Experts of a small language model.
Experts: 128 experts in each of 13 layers, 144 GELU neurons an expert, 2 picks a token, a shared expert of 192 neurons.
Training: 793M tokens, 6053 steps.
Below are experts of layer 7 (counted from 0) of a mixture-of-experts language model. Rows are named router (the router's row for the expert), up (a neuron's input weights, with its number), down (a neuron's output weights, with its number) and show model dimensions 0-255. Each number is 50 + 10 x the weight over its row's rms, rounded and kept within 0 to 99.
Before each expert's rows: a language model's description of what the expert responds to; "gets" lists some tokens that make up at least twice as much of what it gets as of all text. This comes from a sample of Wikipedia text that the model never trained on. Tokens count by the router's weight.

# expert 40
What it handles: The and le pieces. "The" opening sentences or titles, such as The Evil Dead, plus the word piece -le: Mausoleum, Apostle, Normale.
gets: " The", "le", "The", "the", "les", " Le"
router:54 55 61 54 46 55 49 57 42 34 44 72 50 36 57 30 39 47 35 49 58 61 43 40 31 41 52 48 44 41 41 61 74 53 53 58 35 57 41 52 49 35 32 76 49 42 44 57 67 51 50 55 71 45 25 57 56 52 41 56 47 60 29 45 54 34 56 57 58 56 58 52 45 56 39 53 41 51 56 73 46 60 45 72 52 53 38 55 44 34 39 54 46 66 41 61 53 48 55 55 63 44 52 57 62 46 64 42 73 69 49 48 50 57 59 46 55 37 34 44 52 51 45 48 46 43 65 38 40 39 59 51 34 53 30 34 49 47 57 47 43 48 64 48 50 48 41 53 53 54 59 62 57 22 48 58 47 49 44 39 61 73 50 34 41 43 22 48 54 51 61 53 39 42 69 42 49 52 64 49 51 58 57 50 59 55 42 47 55 56 46 62 55 41 52 47 31 42 51 66 38 55 37 60 49 55 64 64 54 46 34 52 57 45 31 44 64 59 69 55 67 41 55 43 61 52 43 52 47 51 40 41 36 47 45 59 46 55 45 49 52 59 48 38 43 45 61 54 50 68 54 53 50 53 25 48
up1:56 59 45 38 47 53 59 58 60 47 51 54 34 43 36 36 51 52 30 40 53 53 47 59 47 39 60 41 47 48 45 55 62 46 59 59 48 45 48 58 33 52 35 57 35 47 50 45 65 73 43 57 60 47 42 68 54 55 34 51 63 42 48 44 77 48 45 59 58 42 33 52 36 44 47 59 45 55 61 66 54 48 67 62 46 46 42 55 56 51 32 60 53 59 49 68 53 56 49 39 62 49 52 51 32 41 50 52 55 65 49 51 49 41 44 73 47 40 54 34 47 66 42 58 53 50 69 34 51 52 52 44 46 38 36 48 37 51 45 55 66 55 54 40 59 48 50 33 42 47 41 61 59 58 54 67 42 61 41 47 36 58 58 41 43 36 57 36 61 53 39 50 67 51 40 61 39 55 46 75 58 41 48 42 52 42 70 40 68 48 54 68 50 56 61 44 43 46 48 28 50 49 50 65 62 44 65 56 79 50 58 44 40 62 27 40 72 58 52 51 44 38 54 63 46 42 34 33 36 61 48 39 30 58 45 40 54 55 48 47 48 44 58 54 31 53 65 41 51 51 59 31 41 47 51 55
down1:47 20 48 42 45 47 53 45 49 45 48 52 64 51 66 51 51 61 69 38 48 47 57 40 40 62 27 42 43 48 45 44 60 49 49 70 76 53 45 48 35 63 59 42 48 66 46 53 58 60 45 48 46 52 45 56 53 45 59 23 51 59 43 31 52 22 56 39 43 26 62 59 59 63 53 63 45 48 51 49 49 34 46 42 71 47 44 38 47 43 61 44 48 58 53 69 51 38 44 41 39 56 50 54 62 42 69 55 46 54 60 40 55 51 55 59 53 57 33 69 49 60 34 40 69 28 49 67 44 50 57 51 49 58 52 47 63 34 45 49 53 35 36 54 49 56 53 60 37 67 50 39 57 51 72 47 44 56 49 48 41 48 41 47 37 61 56 58 51 66 50 39 56 33 60 55 30 39 55 57 49 48 48 50 57 62 31 40 41 69 64 55 60 53 42 58 43 45 62 45 33 53 55 45 31 46 42 51 55 55 54 51 55 48 34 62 39 55 54 40 50 38 48 51 58 50 65 79 49 49 61 38 48 64 47 48 45 50 49 45 43 51 56 49 62 75 53 50 35 43 42 53 36 52 62 48

# expert 19
What it handles: Main verbs after subjects. Finite verbs and auxiliaries right after the subject, such as is, was, are, has, may, include, often in descriptive sentences.
gets: " is", " was", " are", " were", " has", " be"
router:44 61 66 49 35 43 41 48 44 40 70 41 31 57 71 34 38 64 48 61 42 65 45 54 48 40 53 53 67 54 23 48 57 50 52 47 46 56 48 45 49 36 56 46 41 49 49 57 56 42 53 41 53 34 58 33 38 63 56 44 52 52 35 45 39 55 34 56 63 56 59 31 52 59 48 45 63 44 58 24 52 51 52 60 57 32 40 51 58 44 56 58 34 52 40 32 51 25 69 46 45 49 48 55 60 60 51 43 62 63 45 57 60 43 56 45 45 49 47 53 23 47 54 36 37 56 52 43 40 43 55 57 68 52 39 45 50 55 41 75 38 61 52 36 55 45 47 31 49 47 54 63 40 34 56 37 46 42 53 43 54 50 48 58 53 47 41 45 62 34 54 62 51 43 66 44 59 64 55 55 66 60 52 57 52 49 51 47 54 59 54 65 12 58 49 40 48 44 52 51 55 52 52 54 60 47 44 53 57 52 23 60 71 41 49 39 50 56 51 47 56 54 70 38 68 62 43 46 67 66 26 61 58 60 53 40 60 40 56 53 48 54 59 53 52 60 56 41 62 51 46 46 48 43 45 38
up0:59 49 57 43 54 48 52 57 37 62 42 49 49 56 59 65 62 53 42 26 53 56 57 48 59 43 63 46 61 28 55 45 44 42 51 39 56 48 56 47 54 60 47 57 59 56 33 51 70 42 37 45 42 32 65 43 51 44 41 56 48 45 30 56 59 50 57 42 38 59 60 43 64 40 43 64 58 56 50 61 52 58 35 41 59 34 36 41 52 67 40 45 58 63 42 41 48 49 45 59 55 49 60 67 40 56 49 64 43 47 33 57 51 50 47 50 55 45 47 47 54 41 56 75 73 34 37 51 40 46 50 43 53 50 38 64 38 60 52 60 56 49 63 42 46 38 56 33 33 33 49 34 59 54 45 79 57 46 59 58 50 52 35 48 53 61 63 44 52 45 40 65 45 49 34 69 55 47 66 35 44 48 57 42 57 47 64 44 36 56 39 61 59 51 54 59 51 37 59 55 42 60 67 50 57 49 52 43 52 41 34 52 32 45 48 56 48 29 42 54 45 53 42 47 49 60 58 53 66 52 36 49 38 56 58 59 42 46 58 33 53 30 55 63 36 48 91 52 51 69 52 52 46 74 46 50
down0:45 45 49 35 28 51 58 59 48 46 74 47 51 63 55 60 37 60 57 53 39 44 60 60 37 63 52 44 41 61 43 44 67 51 56 39 34 34 42 43 35 56 48 37 53 32 45 49 50 36 55 55 57 55 63 44 52 51 59 57 43 52 36 52 42 47 48 61 44 39 54 84 41 52 58 53 48 47 69 46 36 53 48 61 53 62 50 46 49 42 57 58 55 50 40 37 43 63 51 56 51 40 47 50 53 57 40 40 40 40 72 33 55 59 53 42 31 47 42 62 51 43 56 51 52 35 63 57 49 38 70 53 45 57 29 44 55 62 65 56 55 45 49 52 42 52 51 64 53 58 40 26 65 54 59 46 50 51 61 48 55 42 53 46 39 55 46 54 58 39 50 58 53 51 77 42 59 55 59 56 47 54 58 53 59 46 37 55 70 52 54 71 44 66 47 63 67 62 22 51 42 60 36 52 58 56 35 38 58 52 43 40 44 48 45 45 40 52 48 60 47 31 55 52 44 33 52 47 30 51 51 58 55 50 44 46 41 45 54 53 31 56 50 50 50 69 48 54 44 63 25 29 79 65 43 38

# expert 5
What it handles: Infobox field colons. Colons after field names in infobox-style lists like Kingdom:, Frequency:, Production companies:, plus dashes, degree and minute signs in coordinates.
gets: ":", " –", "°", " -", "′", " /"
router:48 42 47 63 40 41 31 51 61 42 46 62 36 41 56 40 57 53 42 53 40 56 49 54 44 48 40 44 71 51 30 46 63 37 58 62 30 55 49 46 52 45 47 52 46 62 67 54 76 60 48 42 58 50 49 55 44 44 51 54 52 53 34 48 61 75 48 44 37 56 41 61 52 57 48 61 47 43 65 41 49 63 56 53 51 56 45 46 64 60 32 47 42 58 42 43 72 59 59 63 41 46 45 49 48 40 61 49 47 45 59 46 47 51 47 64 52 54 48 65 50 44 43 34 65 80 33 21 35 44 53 49 51 42 43 40 40 53 33 57 42 37 53 22 58 63 58 46 61 48 47 42 59 45 48 40 62 58 52 40 57 64 48 67 53 38 45 53 51 46 45 55 45 49 53 42 68 56 59 57 55 76 54 48 68 47 58 43 51 51 59 53 26 49 52 36 38 68 54 54 62 56 41 58 31 52 43 61 64 33 42 50 58 55 46 49 61 51 48 43 36 46 50 63 48 50 62 47 54 49 34 54 34 52 62 37 44 62 48 70 65 62 38 65 49 49 49 51 57 39 49 51 49 73 45 22
up1:41 51 17 64 66 58 44 40 40 47 49 61 27 52 46 26 46 51 51 23 43 62 47 69 53 46 60 50 54 54 51 38 64 43 40 72 58 44 40 46 34 55 27 38 66 40 55 73 58 54 56 57 38 58 67 39 58 70 48 47 43 55 52 52 42 56 47 47 45 61 61 33 44 43 62 53 45 42 46 38 46 71 58 58 52 42 49 47 49 55 49 43 30 62 45 43 48 36 44 51 42 43 43 44 49 55 68 58 43 51 62 54 54 44 57 66 54 59 56 53 56 53 38 59 55 41 55 61 50 35 46 65 62 43 51 48 54 56 64 53 61 42 50 42 32 65 42 47 62 54 43 42 51 42 51 60 52 39 39 58 46 61 48 54 44 51 49 39 61 51 55 56 63 67 48 26 48 56 52 43 46 40 35 48 59 59 46 41 52 62 55 66 26 44 47 44 57 61 37 73 49 53 44 39 47 61 50 62 39 49 33 47 46 54 38 62 53 24 43 54 50 53 52 71 47 48 51 52 34 36 66 55 57 56 45 45 52 41 51 52 58 52 59 61 50 32 68 66 54 60 50 33 62 46 60 59
down1:65 63 64 41 49 37 50 37 48 64 47 42 47 48 50 47 43 47 44 72 32 35 41 66 62 49 61 46 62 52 48 46 48 53 41 40 53 54 53 46 57 44 57 60 43 55 48 62 51 30 56 34 50 65 46 38 55 42 53 49 42 49 53 68 54 44 54 43 58 51 44 67 31 30 48 59 63 52 52 64 52 44 52 52 53 60 42 58 63 52 41 66 46 28 54 29 62 50 53 41 61 44 51 59 70 39 29 53 68 63 58 29 32 39 37 52 43 49 40 31 52 50 53 36 61 39 53 54 44 53 59 41 45 64 51 46 52 43 37 62 34 59 53 62 48 53 48 45 54 64 39 59 43 60 75 52 60 49 31 41 52 54 50 54 40 48 43 52 64 56 38 62 57 31 52 43 54 54 56 29 59 52 37 44 45 51 46 42 42 35 65 38 63 45 55 56 61 42 46 51 48 35 65 56 37 40 42 50 50 34 59 43 45 42 65 53 69 42 72 71 55 37 55 37 54 70 54 41 38 60 44 41 61 76 49 56 51 46 58 64 56 65 40 59 48 45 47 60 52 39 48 53 45 39 42 45

# expert 16
What it handles: Prepositions after nouns. Prepositions after a noun, mostly "of", also in titles like "Sons of Anarchy"; also about, between, involving, from.
gets: " of", " in", " with", " from", " for", " to"
router:48 54 59 51 26 34 46 49 44 42 63 53 58 52 44 52 31 48 43 42 53 47 51 54 55 47 46 46 60 53 41 69 45 58 30 60 22 45 48 56 47 48 46 48 47 40 50 46 42 52 55 45 64 50 39 51 55 67 53 55 37 44 65 46 48 66 33 51 43 44 56 31 45 52 37 59 50 31 63 64 46 51 33 54 55 49 46 61 57 44 55 71 43 40 40 45 51 63 33 53 44 49 46 34 53 50 72 62 34 43 44 58 60 44 59 68 60 49 39 54 44 39 37 52 62 55 22 50 56 50 55 61 61 39 38 61 45 48 49 65 45 54 53 57 56 60 47 36 31 45 68 53 47 46 47 41 47 28 61 58 50 57 37 61 51 55 37 64 38 46 52 55 40 53 69 42 60 58 57 44 58 51 36 47 48 46 46 36 41 57 44 68 41 39 42 28 62 50 44 55 40 53 61 57 42 61 41 58 34 46 39 65 55 29 47 42 62 49 51 51 52 51 59 47 54 58 44 25 54 56 51 72 56 54 73 40 40 62 48 57 57 65 52 51 41 21 60 57 70 55 52 55 47 65 52 39
up0:51 32 55 59 53 58 50 47 51 41 45 41 53 60 60 59 45 53 65 43 48 57 36 36 49 35 48 54 60 31 51 70 62 47 64 38 51 32 73 62 37 56 53 40 40 60 54 47 51 51 39 48 43 56 42 57 45 49 44 59 60 52 47 57 59 57 52 49 77 55 70 61 49 49 54 55 43 46 55 56 57 49 70 39 49 28 35 53 57 49 43 47 37 39 60 54 54 47 34 39 42 31 66 56 44 66 35 55 53 52 49 48 59 57 39 54 47 48 52 50 54 41 58 44 52 57 35 72 59 66 36 50 46 39 60 60 67 50 47 69 38 41 47 47 50 63 38 50 25 46 49 47 53 44 62 47 56 58 52 40 61 39 43 46 43 44 51 36 45 47 47 55 40 24 44 39 36 45 70 54 68 55 58 47 45 66 50 54 50 54 35 57 36 31 40 38 43 63 69 49 49 51 61 30 43 40 39 66 52 48 38 51 51 46 43 48 55 69 69 36 53 55 57 75 47 52 63 27 58 41 56 49 42 51 30 37 48 50 36 56 49 62 44 54 61 52 47 51 50 70 32 63 55 53 54 53
down0:48 47 31 54 61 44 56 40 47 52 53 38 60 48 34 49 55 49 34 70 48 66 56 67 55 48 48 63 56 44 40 44 54 53 54 57 45 39 35 38 48 31 62 58 52 46 42 54 52 36 56 46 62 50 45 57 51 50 55 44 50 58 51 43 35 55 47 52 48 52 44 46 52 41 43 61 49 42 47 55 48 46 47 58 35 60 45 33 49 52 50 55 43 56 59 61 44 46 62 61 68 55 46 66 60 33 57 42 43 32 35 33 36 39 47 55 48 41 48 41 54 60 65 73 53 53 29 47 40 56 34 57 38 51 50 74 39 48 41 54 49 61 38 48 51 66 43 52 38 51 56 50 43 55 37 63 64 48 45 40 42 62 57 54 60 57 37 56 51 61 37 34 48 51 62 46 38 53 33 59 53 35 61 47 57 31 56 49 53 61 53 57 52 65 64 52 60 71 80 48 72 50 40 43 61 42 51 53 40 51 54 36 50 51 43 46 56 58 77 64 53 26 39 32 52 36 28 44 30 49 45 54 52 62 55 58 54 53 60 34 56 69 52 40 44 33 58 76 60 46 57 50 43 61 64 37

# expert 7
What it handles: Table pipes, clause links. Pipe separators in wiki tables, especially election results near empty cells, plus clause-linking words like with, although, who, stating.
gets: "|", " with", " and", " which", " but", "  "
router:58 53 59 59 39 52 48 54 70 37 39 49 57 57 44 39 54 62 46 62 54 62 48 46 55 51 54 51 73 51 56 47 62 41 64 60 45 55 46 50 52 52 54 43 46 42 43 51 73 61 54 52 50 36 47 45 46 48 51 47 50 53 26 32 47 49 55 61 41 67 38 50 47 56 34 59 46 59 61 50 40 44 44 50 56 36 55 52 46 47 73 64 28 44 44 50 59 43 35 52 51 62 61 48 44 55 62 36 55 41 51 47 51 45 54 71 46 40 47 63 33 35 30 32 43 48 46 44 55 36 57 57 67 50 47 56 63 46 47 72 46 57 44 29 55 54 41 25 60 43 30 59 54 52 41 45 66 59 35 32 59 54 37 45 46 53 41 57 42 37 52 52 48 52 57 50 51 59 71 70 71 68 52 49 61 55 53 47 66 56 54 40 54 52 30 44 49 56 40 51 42 65 51 53 35 52 47 58 50 36 41 66 50 41 46 56 47 60 44 39 60 44 45 31 56 37 38 17 52 80 56 50 46 50 64 38 50 48 57 39 62 52 38 51 48 58 55 55 59 51 44 53 44 80 46 40
up4:44 46 67 61 48 67 35 56 54 42 39 67 42 41 59 42 47 29 38 49 54 44 31 51 57 69 52 43 55 42 58 51 56 47 50 51 50 67 43 41 50 56 39 45 47 49 40 54 61 70 74 39 56 38 55 65 34 65 37 49 43 59 39 52 64 64 49 63 44 70 49 48 58 58 52 61 48 52 59 44 54 55 47 60 38 55 43 45 56 52 47 55 30 55 50 45 33 55 34 53 49 50 47 50 37 49 62 62 49 51 64 38 63 42 53 62 43 66 44 44 63 34 32 47 45 33 59 36 61 45 58 51 51 44 41 37 42 55 52 49 49 40 43 50 57 42 42 51 40 36 52 55 67 36 66 46 41 58 49 53 58 60 38 49 52 35 31 61 57 32 40 57 65 38 33 35 46 52 50 47 53 59 51 36 57 41 61 45 52 70 45 51 45 50 41 46 52 57 56 35 48 49 67 48 63 37 55 64 66 60 47 45 48 26 46 32 38 41 58 37 41 61 42 42 62 51 45 47 71 64 58 49 48 37 36 46 62 45 61 58 45 62 44 57 37 45 53 52 29 64 60 45 83 49 63 56
down4:51 40 52 55 54 48 64 48 42 32 48 36 78 49 59 59 56 56 57 48 51 29 58 76 55 41 53 61 48 40 49 49 37 39 51 60 47 51 46 39 66 69 55 67 54 61 49 51 61 34 41 50 44 44 47 44 59 52 68 36 35 45 52 74 59 51 48 46 49 52 52 69 59 64 46 41 53 35 39 43 54 58 40 51 43 49 39 38 49 44 55 60 47 55 41 53 32 50 43 50 33 47 49 44 66 39 49 55 40 58 42 55 63 43 45 36 57 41 57 44 42 31 59 50 67 57 45 54 53 31 76 42 40 53 50 50 43 40 54 36 52 55 58 70 53 55 52 47 61 70 46 58 69 54 59 37 33 68 63 70 45 74 58 66 60 54 37 68 54 27 33 47 47 56 52 46 63 42 64 33 55 65 49 37 63 42 51 40 62 68 48 44 46 46 44 35 62 44 36 55 56 46 60 44 38 37 41 51 45 61 53 53 44 64 60 46 46 39 58 38 59 43 50 29 47 59 46 53 39 53 49 42 51 58 29 42 46 60 41 43 58 41 55 44 55 56 46 50 55 35 44 56 39 58 40 49

# expert 50
What it handles: Table header pipes. Pipe separators after column-header words in tables, such as Name | Flag |, Position | Staff |, Party |, Competition |.
gets: " |", "|", ";", "^", " rather", " /"
router:32 48 73 65 50 44 41 44 49 47 63 45 32 44 58 55 58 51 47 64 54 64 60 35 22 54 62 62 53 47 53 64 45 66 57 45 42 44 53 39 32 42 43 39 56 48 54 51 54 51 36 43 37 54 60 47 60 44 49 57 66 56 38 52 42 46 46 55 69 40 54 41 59 40 41 49 47 58 41 44 33 48 71 53 45 16 41 52 58 34 47 59 45 65 50 57 47 60 56 62 44 54 58 42 44 48 49 42 43 56 55 38 58 49 51 48 59 54 53 56 53 60 48 33 44 55 37 41 54 45 54 53 56 51 49 50 47 59 59 61 56 82 48 43 65 54 38 46 70 51 35 66 40 18 33 60 34 48 23 44 44 52 46 50 48 58 42 71 28 47 53 49 48 50 64 56 60 50 59 64 42 67 50 51 64 42 60 29 67 49 69 56 37 39 39 50 46 49 46 46 46 48 49 53 49 45 41 56 58 35 56 63 48 46 47 54 55 45 38 42 65 42 44 47 63 56 31 35 63 51 57 54 55 48 63 49 54 44 50 48 61 54 51 44 42 45 53 52 67 49 44 56 40 77 53 36
up0:47 49 77 32 49 53 43 35 40 47 47 71 58 58 61 26 64 44 40 65 42 55 50 48 39 46 55 60 61 65 49 56 41 45 53 63 47 31 54 55 43 41 49 65 35 59 48 52 45 64 62 61 61 46 68 38 44 40 34 53 61 46 52 74 53 43 49 62 41 42 42 53 49 51 69 71 31 32 46 59 58 66 53 44 42 23 38 62 61 56 40 72 62 55 42 51 45 34 41 48 39 63 47 37 47 30 48 45 41 38 58 49 60 46 57 43 44 59 52 47 43 56 36 56 55 66 42 42 54 42 46 64 52 46 32 50 49 40 77 57 46 60 31 64 42 30 44 47 55 54 36 61 42 57 53 46 53 62 41 44 46 50 34 56 56 51 42 63 53 45 58 46 36 55 45 46 48 49 48 52 47 39 48 52 60 44 65 66 29 56 63 42 52 54 43 42 65 57 46 46 42 40 43 37 45 42 46 55 56 58 57 51 68 51 45 64 39 49 54 45 74 42 40 62 54 45 52 38 55 54 53 62 49 47 49 57 48 50 63 67 53 53 67 58 66 45 31 43 56 55 59 44 57 45 44 47
down0:48 44 36 54 60 55 44 43 58 44 51 39 39 28 50 56 49 42 49 50 48 61 53 40 56 71 50 50 41 33 59 63 64 55 59 62 50 48 68 53 77 50 50 47 56 55 45 46 57 63 38 43 43 65 21 63 43 49 50 54 55 80 71 64 68 66 43 52 45 56 48 31 42 41 57 38 41 67 44 63 50 54 43 51 57 44 54 45 46 46 52 39 54 56 40 24 63 65 50 55 57 50 50 55 59 42 56 46 50 44 59 38 49 32 53 52 41 34 31 47 59 34 49 30 43 43 49 52 39 41 43 54 47 51 58 35 38 44 61 37 45 52 61 43 41 51 59 49 47 36 45 77 64 32 48 48 42 56 56 51 54 53 69 60 43 42 43 47 27 37 52 47 45 57 50 48 62 46 55 61 35 57 51 43 36 69 51 53 49 51 68 48 38 46 64 63 69 59 41 58 55 54 53 50 35 58 36 45 49 56 50 49 57 58 45 70 61 63 77 45 28 47 48 54 55 45 46 47 38 44 54 48 45 42 46 59 40 44 39 48 43 41 58 60 42 59 63 32 57 62 52 58 67 42 42 49

# expert 38
What it handles: Score table cells. Pipe separators and symbols in numeric tables, especially the closing pipe after points in sports league tables, plus Pts, GD, GF, JPL.
gets: " |", ";", "|", " —", "  ", " −"
router:59 40 62 51 59 28 52 42 49 44 45 40 57 15 41 32 62 69 44 29 55 54 45 41 55 41 45 62 70 52 41 34 67 61 45 57 57 50 47 59 47 46 51 51 65 53 66 38 47 54 37 43 27 24 71 57 49 48 35 56 56 55 37 48 38 49 52 68 72 58 53 62 51 58 54 54 51 43 47 49 56 60 38 54 48 57 36 67 52 68 56 52 52 53 43 50 61 49 39 54 46 47 58 38 56 66 38 53 58 69 49 51 43 38 59 60 37 50 46 38 49 41 41 51 52 56 54 30 57 46 56 55 59 51 46 58 37 50 53 61 46 51 48 53 43 60 42 44 51 42 69 60 50 33 45 69 43 41 43 50 52 55 28 66 47 60 44 55 53 46 61 49 33 24 66 51 57 46 64 53 42 65 41 52 33 53 59 38 49 52 62 62 55 61 37 43 53 40 29 50 46 39 71 60 36 38 49 50 42 25 49 35 53 47 56 60 57 65 42 45 55 56 64 58 50 54 44 44 61 56 56 52 37 40 56 48 58 51 45 59 51 43 55 57 49 55 59 47 59 50 42 59 60 66 29 48
up0:45 59 46 54 48 45 48 62 65 53 54 57 70 26 40 61 48 61 53 43 40 62 38 51 41 41 46 63 48 50 70 48 66 49 47 44 45 41 54 46 66 53 62 44 52 42 64 59 52 51 63 51 49 51 69 56 44 40 50 54 44 58 31 30 53 49 34 55 54 45 45 46 55 58 45 58 50 49 37 44 70 50 55 63 49 57 45 64 37 49 53 52 54 59 41 52 33 59 44 50 53 45 68 51 46 59 46 55 46 62 45 35 48 51 25 70 40 56 51 55 53 32 34 56 52 41 60 41 46 53 42 60 45 47 56 41 40 48 50 44 53 40 43 43 66 45 45 39 44 47 49 36 57 49 43 38 49 58 52 49 60 64 31 59 31 75 45 32 49 34 47 38 62 63 44 49 55 27 54 42 96 52 46 48 34 59 61 57 57 50 49 62 48 67 44 52 44 61 49 57 69 52 66 32 53 51 37 31 60 52 57 50 52 39 39 58 64 52 49 62 59 35 61 60 60 59 39 43 65 55 49 50 47 35 57 36 57 38 44 52 59 39 55 32 54 45 52 60 30 53 38 51 57 55 49 65
down0:56 37 40 49 53 35 47 51 51 49 40 35 47 45 69 66 49 51 57 57 42 46 64 45 47 39 53 42 35 44 49 50 49 39 43 51 35 66 61 53 54 44 37 43 47 55 43 59 38 52 49 53 61 52 43 48 63 64 53 41 22 47 39 60 44 52 40 46 55 39 57 51 48 67 67 42 47 52 35 59 53 27 43 49 51 55 77 45 48 37 60 53 47 43 45 38 57 39 56 50 46 64 61 62 40 47 44 23 52 31 55 46 45 54 35 52 53 47 48 54 42 50 57 35 39 47 34 67 62 68 46 55 65 40 48 60 38 52 49 54 50 34 50 51 58 57 52 48 47 35 52 66 56 63 33 38 55 38 63 49 75 51 73 50 45 64 55 51 45 59 57 53 63 57 52 41 40 66 47 57 70 54 53 75 54 52 51 55 63 35 49 61 53 68 51 29 43 52 44 58 48 43 65 62 39 46 54 68 49 43 48 49 40 50 31 49 50 44 43 60 57 60 78 44 53 37 48 50 52 45 54 37 60 46 51 48 38 49 55 52 48 55 56 34 44 69 21 59 57 59 54 47 41 25 61 56

# expert 51
What it handles: Biography prepositions. Prepositions and verbs in biographies and office holdings, e.g. Member of Parliament for, member of, born in, served, married, had.
gets: " of", " in", " from", " to", " for", " on"
router:44 46 64 37 40 50 49 44 52 36 52 56 46 48 51 49 55 47 36 61 46 51 68 53 28 43 52 44 65 43 36 43 41 35 43 63 25 48 40 32 47 33 55 41 42 63 64 51 51 55 59 59 43 36 40 55 56 53 43 56 37 47 47 44 58 57 52 48 73 57 71 38 66 42 45 42 55 36 64 48 38 51 50 48 49 59 56 49 54 58 62 74 44 60 51 27 53 44 61 60 39 53 47 54 49 67 68 53 42 48 63 50 53 47 55 49 48 41 61 49 42 53 48 42 77 62 50 45 46 39 45 45 60 49 57 49 39 47 57 47 49 53 52 46 55 51 22 44 41 41 56 49 58 34 41 49 56 34 36 23 61 59 40 69 57 62 40 48 53 45 67 66 34 50 66 43 54 58 57 38 54 54 55 47 44 46 54 59 61 59 38 60 55 49 44 49 69 42 52 45 57 62 59 64 53 63 58 51 68 56 46 54 55 50 50 63 62 49 46 47 80 66 47 48 37 58 61 38 54 38 44 73 42 58 54 59 45 61 47 48 65 56 48 38 61 37 50 41 56 51 42 43 44 37 51 17
up1:63 47 58 59 64 55 53 65 51 53 65 38 38 31 51 28 38 52 53 52 57 53 45 39 51 46 59 34 50 58 26 56 45 54 44 33 40 38 54 50 48 56 34 60 48 52 62 57 41 51 48 47 59 59 34 57 46 61 43 48 50 46 39 61 56 63 57 55 45 51 45 71 63 40 48 49 45 58 63 48 38 43 61 45 38 50 78 60 63 55 68 52 65 35 29 46 45 38 67 59 32 60 51 34 54 48 54 33 65 46 70 40 35 72 49 50 62 57 38 61 48 38 50 51 53 52 46 36 41 40 46 61 41 53 61 68 56 54 57 48 62 49 58 57 67 43 40 53 55 45 53 46 62 39 44 43 53 57 33 44 49 49 55 43 34 50 52 62 41 44 54 47 55 65 56 41 31 33 35 54 60 64 45 48 50 42 63 50 44 62 32 38 34 63 35 57 52 43 53 45 45 51 60 41 64 47 63 40 32 34 45 59 62 51 40 50 59 54 46 40 37 47 54 50 63 20 67 56 50 46 56 50 44 61 52 56 37 39 38 42 49 68 55 48 62 59 39 64 43 63 37 61 42 46 50 48
down1:62 42 51 46 61 30 48 37 46 47 34 50 41 54 47 46 62 29 73 65 31 43 58 34 39 44 65 53 44 46 37 43 63 57 57 61 51 62 50 71 35 55 54 45 49 60 44 43 59 43 55 42 43 56 41 56 33 71 47 26 63 50 44 60 50 67 57 58 36 54 61 55 41 62 61 63 51 32 58 45 56 37 78 63 50 57 55 52 52 55 53 59 44 46 59 70 36 43 71 48 50 50 50 60 47 60 69 49 43 45 60 45 41 43 43 63 56 66 42 44 42 54 49 63 40 49 63 48 50 55 58 55 48 48 47 47 32 38 63 33 47 56 46 32 52 46 45 52 27 57 37 45 48 58 57 42 32 55 53 61 60 66 44 52 43 63 65 59 49 58 53 36 41 50 47 61 56 45 56 43 53 58 47 43 53 42 51 41 51 53 34 46 60 58 50 56 75 40 45 57 40 28 39 60 40 44 51 57 29 58 73 43 44 52 56 45 53 46 43 46 52 49 45 61 56 44 68 43 41 55 54 57 53 52 31 42 52 33 41 58 31 49 44 55 56 72 40 51 52 61 32 48 34 38 46 51